Experts of a small language model: vocabulary 8192, 449M tokens.
Below are experts of layer 6 (counted from 0) of a mixture-of-experts language model. Rows are named router (the router's row for the expert) and show model dimensions 0-223. Each number is 128 + 24 x the weight over its row's rms, rounded and kept within 0 to 255.
After each expert's rows: a language model's description of what the expert responds to. This comes from a sample of Wikipedia text that the model never trained on.

# expert 4
router [146 123 114 108 105 114 140 170 110 138 180 140 112 102 137 168 151 137 139 155 118 122 127  94 129 107 125 146 119 123  95  70 124 154 141 130 101 107 147  98  98 112  76  85 116  96 157 136  96 109 138 105 138 179 143 111 115  90 153 151  70 169 122 144 124 166 133  93 173 149 145 108  84 141 125 102 142 177  84  94 144 100  51 136 145 130 129 113 115 157 149 118 130 111 151 144 165 129 108 122 102 124 102 122 167 123 125 125 159 158 123 103 148 138 137 137 130 154 127 146 129 118 162 142 159 123 145 131  98 129 143 159 141 158 141 132 116  96 109 179 121 119 133 121 127 117 127  98 150 123  82 107 121  99 148 132 131 129 143 140 136 141 173 125  64 152 114 168 132  74 113 120  89 136 136  93 125 118  89 175 118 137 122 121 136 104 133 141 118 125 155 151 142 110 136 164 137 128 107 143 124 128 121 136 108 156 155 126 153 132 148 131 143 122  95 132 198  83 111 172 136 121 116 134]
Description: Adjectives and verb stems. Content words and their suffix pieces, mainly dimension adjectives like high, wide, strong and verbs like take, find, prevent, plus -ing/-ed.

# expert 35
router [ 88 161 125 139  90 117 133 128 107 122 145 159 106 114 167 147  85 137 117 158 158 136 153 113 139 143 159 160 102 141 135  89 165 129 124 141 173 167 132 160 140 123 108 150  90  84 174 109 122 131 121  97  95 140 129 106 124 117 143 144 104 125 127  80 119 137  92 149 130 134 167 144  94 129 114 145 115  89 133 118 135 169 106 147 121  82 149 108 115 123 104 143 120 164 116 128  94  88 107 100 134 162 137 159 105 144 141 119  86 106  97 114  78 119 122 143 141 108 108 107 120 146 146 133 119 145 140 138 131 118 107 124 155 136 128 106 124 133  98 107 150 126 153 112  88 159 136 156 105 126 111  95 156 103 165  88 100 100  92 123 160 139 141 137 101 117 110  86 121 138 162 164 163 136 142 155 150 128 152 116 160 146 136 145  48 120 133 144 112  92 128 115 143 109 130 165 137 125 166 107 176 114 174 124 153 148 139 126 123  82 109 111 122  89  99 111 108 126 153 166  76 148  93 115]
Description: Word-final suffixes. Final pieces of words, often Latin or scientific endings, such as us in callus and bonus, ium, idae, ide, ical.

# expert 32
router [153 129 150 129  98 119 130 127 142 139 127  91 117 141 139 125 143 135  83 157 185 132 129 107 153  98 119 136 124 132 176  87 110 128 114 130 114 134 156 119 143 115 147 124 135  86 124 112  91 128 123 153 125 153 116 144 149 110 131 126 165  93  87 166 185 107 158 135 172 152 134 118 150 135 107 135  92  89  98  59  89 147 106 141 132  86  97 143 129 121 149 162 113 144 142 139 150 108 123 120 121 120  82 123  64 132 103 123  91 189 122 143 142 172 131 126  90 111 119 105 123 118 102 182 110 136 142 153 111 119 135 143 165 131 163 112 119 146  96 118 177 117 158  84 122 138 152 148 125 126 114 119 165 149 160 105  93 135 124 127 137 141  84 142 105 143 100 111 144 167 143 105 148 175 122 133 148 108 133  83 121 149 135 134 146 149 119 132 124 148 146 131  88 114 109 158 137  96 109 123 156 106 104 167 172 141 138 105 106 144 103 124  89 147 145 120 130 124 119 166 161 130  75 123]
Description: Word-ending letter pieces. Short final or inner letter pieces completing a word, most often "e", e.g. sover-e-ignty, lim-e, Rh-e-in, Waynesbor-o.

# expert 17
router [110 159 111 113 155 129 152 105 152 100 116  88 117 139  98  73 126 142  97 160  97 100  89 152 154 156 136  97 136 143 179 171 128 114 122 140 139  98 126 186  94 137 126 159 128 114  99 123 150 153 110 163 130 101 169 130 137 166 110 117 132 163 155 127 126 124 119 107 134 104 134 109 152 149 110  98 106 132 122 136 121 145 115 146 121 150 105 124 145 174 124 121 124 174 125 165 150 137 160 138  82 154 128 148 123 173 153  99 147 144 146  80 114 123 138 148  80 151 128 118 128 128 182 145 153  77 141  97 116 119 133 113 130 128 121 121 118 160 150 102 133 130 119 122 119 118 153 175  84 121 116 152 128 126  90 112 135 147 127  81 168 126 167 174 153 105  99 143 108 147 131 127 145 125 121 132  98 159 119 123  90 112 172  99 143  96 130 108  77 106 149 140  94 131 153 102 145 148 156 116 100 195 138 139 121 116 126  90 154 128 162 125 142 105 135 129 111 137  79 119  93 134 158 104]
Description: Infobox field starts. Line-initial dashes and first letters of infobox and taxobox field labels, like Identifiers, Summary, Time zone, Coordinates, Born.

# expert 22
router [126  82 150 159 136 119  97  74  96 152 112 160 183 113 141 149 101 115 139 134 130  86 149 121 148 138 140  81 156 123 157 119 138 151 144 110 142 163 146 177 107 148 164 156 149 126 126 105  86 149 108 139 106 123 144 109 144  96 109 106  89 139  95 105 177 109 188 113 115 114 146 135 120  77 105 102 131 131 135 172 153 118 128 159  80 147 104 163 112 157 141 114 102 160 122 149 112 147 107  87 158  98 128 169 144 143 135 103 101 182 100 120  95 127 143 137 113 113 114 105  88 124 106 108  80 181 120 125 119 149 164 131 107 108 120 129 147 129 120 136 113 116  97 105 110 107  89 110 128 148 159 114 132 161 112 151  94  93 118 111 153 135 104 138 125 131 145 106  73 108 108 150 145 159 121 124 156 132 159 122 106 133 128 183 127 131 139 145 120 105 120 111 165 145 141 143 114 106 156 100 126 135 101 123 109 125  96 108 141 152  97 100 115 134 134 125  71 154 128 111 146 143 124 107]
Description: Surname and place-name pieces. Middle word pieces inside proper names of people, clubs and places, often after Hu, Mc, New: Dillon, Hull, Hubbard.

# expert 1
router [125 103 127 132 136 127 139 165 139 140 128 134 143 143 123 137 117 134 131 155 136  82 103 137 106 141 123 108 142 109 107 113 120  93 138 132 129  70 112 117  98 154 113  74 102  98 101 137 125 128 139 151 154 152 152 141 136 131 124 103 122 157 139  65 160 142  93 104 106 143 175 130 103 155  85 140 104 168 120  54 154 150 103 118 140 170 109 148 110 108 132 168  91 174 145 102 137  79 155 147 110 138 107 153 125 143 170 146 134 117 133 141 126 118 119 145 116 142 144 140 139 119 101 156 174 160 140 134 138 128 128 130 126 135 114 127 148  99 154 144 151 140 139 174 141 167 195 109 168 115 106 115  83 108 123 141 145 135 144 126 103 179 134 155 120 144  98 106 158 150 155 140 144 161 125 133 116 157 132 145 133 124  84 130 126 136 149 167 109  86 153 109 152 166 151 102 152 161 162 111 133 115 156 168 139 128 151 105 154 129 112 166 176 144  94 149 139  74 106 124 116 140 151 102]
Description: Plural and heading nouns. Word-final suffixes such as s, es, ations and head nouns ending section titles, e.g. "Technical information", "Career", the "=" closing "==Gallery==".

# expert 36
router [133 106 129 100 145  88 152 100 103 135 106 132 153 121 134 130 116 113 134  68 104 128 133 117 143 153 161 125 137 135  95 165 125 115 111 106 145 119 165 150 138 141 138 149 169 174 124 136  89 122 152 144  86 106 158 142 163 107  92 131 111 113 126  92 164 158 178  83 118 140 166 125 143  79 127 109 153  99 107 134 127 104 137 120 120  74 181 117 131 146 143  86  75 161 124 129 109 134 143 148 126 148 109 118 126 128 126 132 126 141 117 112 130 129 102 131 111 130 134 145 102  96 111 127 165 134  91 100 129  93 108 132 150  85 139 150 119 164  97 136  90 120  69 120 153 125  98 121 124 154 110 135 145 159 111 101  94  85 143 128 141 126 122 103 111  88 115 100 122 116 114 111 144 178 130 146 153 158 144 115 103 160 146 194 115  94 148 110 128 124 161 134 135  99 152 157 103 157 154 100 162 171 112 100  98 152 112 132 154 153 144 107 117 149 145 112 105 154 156 108 101  89  92 112]
Description: Surname word-pieces. Middle and final pieces of personal surnames and place names, especially Polish, Slavic and English ones, like Kaczo-row-ski, Reyno-ld-s, -berg, -sky.

# expert 41
router [137 112  93 124 127 201 114 137  87 144  99 135 165 164 120 133 155  98 129 131  94 124 137 110 153 163  89 110 100 113 117 107 135 117 157 147 127 155 119 198 154 120 146 155  99 133 108  95 120 142  92 133 114 145 125 154 117 167 118 153 143 160 150  91 163  96 142 127 159 107  72 135 126 166 112 116 159 129 170 157 139 134 136 104 113  93  85 128 111 115 124 112 156 120  97 138 153 178 147 114 120 118 117 106 174 137 129 127 158 104  98 134 127 134 154 123 125 117  89 125 163 130 152 144 135 123 140 131 137 139  92 113 121 131 137 123 113 145 122  97 116 119  97 123 102 117 113  82 107 141 120 163 151 130  95 116  92 105 154 103 118 130 150 103 164 139 134 204 113 137 107 112 177 126 135  94 134 128 124 100  78 108 192 161 126 153 147 126 113 126 106 118  86 119 117 104  94  96 150 123 110 151 126 138 122 102  99 109 157 146 171 136 107  97 156 130  80 110 108 143 129 138 113 136]
Description: Capitalized word-initial pieces. Initial capital letters or short opening pieces of names and words at line or quote starts, such as T, S, Sh, Gu.

# expert 31
router [130 149 131 129 109  82 132  84  95 119 126 146 130 161  95  91 113 195 119 148 131  96 102 136 142 160 165 139 117  99 135 160  82 115  98 129 153 125  64 171 153 126 133 135 175 126 118  95 140 137 106 135 104 176 132 159 141 155 112 107 133 121 118 122 104 159 116 157 136 105 138 154 136 140 118 153 107 129 154 128 111 115 119 123 153 112 113 141 120 159 148 138 118 134 133  76  86 141 115 132 120 143  92 141 107 151 155 113 115 108 119 186  90 114 140 123 113 129 123 150 133 139 147 122 111 147 133 134 118 115 152 126 143 151 139 170 117 125 136 166 106 161 162  95 128 143 100 191 120 170 133 146 128 155 148 135 102 165 158 113 107 158 103 102 120 139 110 134 144  86 153  66 144 140 127 126 122 134 139 133 183 132 130 127 141 152 182 146 165 104 114 132 139 132 124 166 144 124 170  73 145 129 156 117 113 128 176  73 142 123 162  94 158 121 146 114 109 149 149 112 133  95 148  96]
Description: Mid-word syllables. Inner syllable pieces of long Latin-derived or foreign words, e.g. va in preservation, co in stereoscopic, da in consolidation, si in comprehensive.

# expert 47
router [160  91 127 145  87 150 119 126 154 102 116  80 136 156  91 122 105 110 135 149 100 127 131 122 117 132 110 107 113 144 117 117 122 107 126 130 141 139 151 134 137 149 103 172 133 134 144 163 150 125  96 115 105  85 104 100  95 157 144 144 142 129 148 166 157  81 135  93 121 110 104 103 121 118 163 123 135 152 167 144 147 133 168 108 132 139 132  95 129 116 136 123 157 135 163 165  84 131 121 111 113 112 153 110 171  98 134 137 144 134 109 134 141 124  82 100 147 106 102  99 139 100 136 116 106  95 128 153 144 127 134 102 105  98 132 158 111 148 139 122 130 157 135 161  82 157 139  91 169 158 102 128 139  83 137 133 141 100 107 114 172 134  94 106 175 138 149 132  94 115 116 102 118 134 152 120 113  92 139  77 127 181 125 141 119 110 114 117 137 144 109 173 166 102 131 138 103 116  95 122 120 201 145 141 159 100 107 189 130 115 118 136 107 136 153 173 114 142 130 185 145 185 153 152]
Description: Table abbreviation cells. Separators and short capital abbreviations in sports standings and code tables, such as W; D; L, GF, MF, FW, country codes.

# expert 9
router [136  83 183 127 111 136 125 203 136 144 134  68 131 176  95  79 131 127 139 140 152  96  97 156 123 120 144 166 104 118 138 108  99 136 155 116 148  87 137 133 127 163 118  96 112 111 127 172  89 142 105 136 137 103 120 119 160 167 124  73  85 168 158 143 106 176 118 132 112 102 159 133 115 179  89 142 147 123 129 101 141 141 121 142 125 128 134 127 117 151  91  87 134 164 124 144 126 105 127 122  94 163 131 115 132 155  92 110 112 127 146 111 181 106 123 142 117 138 165 130 151 146 118 120  97 109 146 129 133 138 174 110 147 128 111 125 149  80 128 131 128 114 126 130 105 138 159 122 144  86 151 164 187 102 143 141 122 131 127 132 124 165 139 150  78 143 130 148  97 122 124 139  80 164 102 121  95 105 129 117 127 129  89 158 149  88 115 176 133 100 120 126 151 124 122  86 146 109 146 122 141 125 146 109 118 129  91 139 141  89 160 133 136 147 106 124 161 122 105 159 147 141 126 116]
Description: Quantity nouns after numbers. Nouns for measured amounts or resources after figures, like income, million, penalty, housing units, years, water, votes, especially in census statistics.

# expert 15
router [114 117 190 109 102 120  94 147 139 106 141  82 119 156 148  98 129 126  94 127 148 121  81 171 164 150 113 139  80 106 152 125 129 118 145 113 128  78 141 107  88 131 130 145  93 131 137 149 107 170 113 123 171  99  99 105 131 143 115 107 111 151 142 115 126 148 109 137 146 121 117 136 139 134 114 107 148 140 156 157 149 140 131  98 111 134 111 163 104 156  71 137 157 115 103 135 127 156 181  92  78 107 154 113 122 118 109 121 138 132 132 142 141 142 111 134 111 107 140 123 135 185 139 111  99 111 132 123 163  99 133  84 124 130 155 121 139 125 129 106 123 119 116 126 101 122 181 122 145 129 123 142 181 111 120 109 130 114 143 141 127 148 124 139 149 131 126 175 101  85  76 119 114 110 161  84 142 102 115  79 120 134 110 145 131 128  59 167 127 114 135 174 106 116  98 142 153 108  86 156 167 124 167 168 164  93 136 149 155 122 164 142 131 105 137 109 159  92 113 133 151 162 100 134]
Description: Digits in measurements, tables. Numeral pieces and units inside measurements and stat tables, such as feet 6 inches, lb, kg, cm, and table cell counts.

# expert 24
router [147 126 162 102 122 115 133 159 157 152 143  77 130 171 112 130 139 100 149 164 131  94 119 150 142 152  67 177  74  76  94 112 134 134 136 102 165  94 138 109  97 109 137 110 138 133 145 163 107 143 101 108 142 143  97 143 143 150 152  85  97 145 153 160 139 150 145 118 167 107 155 138 117 108 146 129 111 139 141 127 139 167 153 106 118 118 116 157  89 135  94 145 158 119  59  87 103 113 148 108 109 133 109 155 111 143 104 123 121 126 145 118 155 131 130 141 148 125 138 143 138 135  96 105 102 116 114 132 147 119 113 144 128 113  92 132 145 164 146  88 142 110  93 142 118 132 149  98 125 144 124 169 133 113 103 118 125 114 156 133 124 119 142 127 118 180 130 102 116 114 145 135 102 168 141 104 130 127 100 108 148 111  70 160 121 104 114 159 107  97 154 153  92 131 108 132 110  79 109 138 153 117 198 155 174 120 117 148 139 154 157 168 153 156 106 127 167  95 101 151 157 135 113 143]
Description: Numbers and percentages. Digits, % signs and number or unit words inside statistics and tables, like 7.5%, 20,000, five, kg, minutes.

# expert 54
router [135 142 149 104 102 146 161 117 164 131 127 120 135 121 149 156 194 114 113 111 145 119 127 102 115 135 144  99 166 117 124 143 115 133 135 147  92 137 162 144 104  93  97 127 105 154 117 173 105 135  86 140 138 109 150 176 101 136 141 128 132 117 186 137 119 113 114 119 139  88 153 113 128 123 119 122 145 171 135  75 121 136  95 173 138 179 113 124 122  87 110  83 141 142 145 170 147 130 130  86 132  98  97 122 144 148 105 178 145 132 169 135 122 166 109 152 118 132 152  93 107 124 157 167 121 120 137 121 120 128 124 119  44 105 172 137 114 152 108  99  81 147  89 108 131 117 139 103 162 116  89 101 131 159 146 133 139 117 136 125 160 111 128 122 129 139 119 118 150 124 139 153 136 119 156 100 139 167  85 102 124 144 138 133 138 122  88 134 129 150 158  98  97  80 141 112 161  78 144 121 113 109 137 121  99 124 150 104 122  67 120  96 106 151 159 133 160 127 101 130 102 145 111 110]
Description: Heading and modifier words. Opening pieces of section and template headings (Climate, See also, Early life) and modifiers like main, median, upper, chief.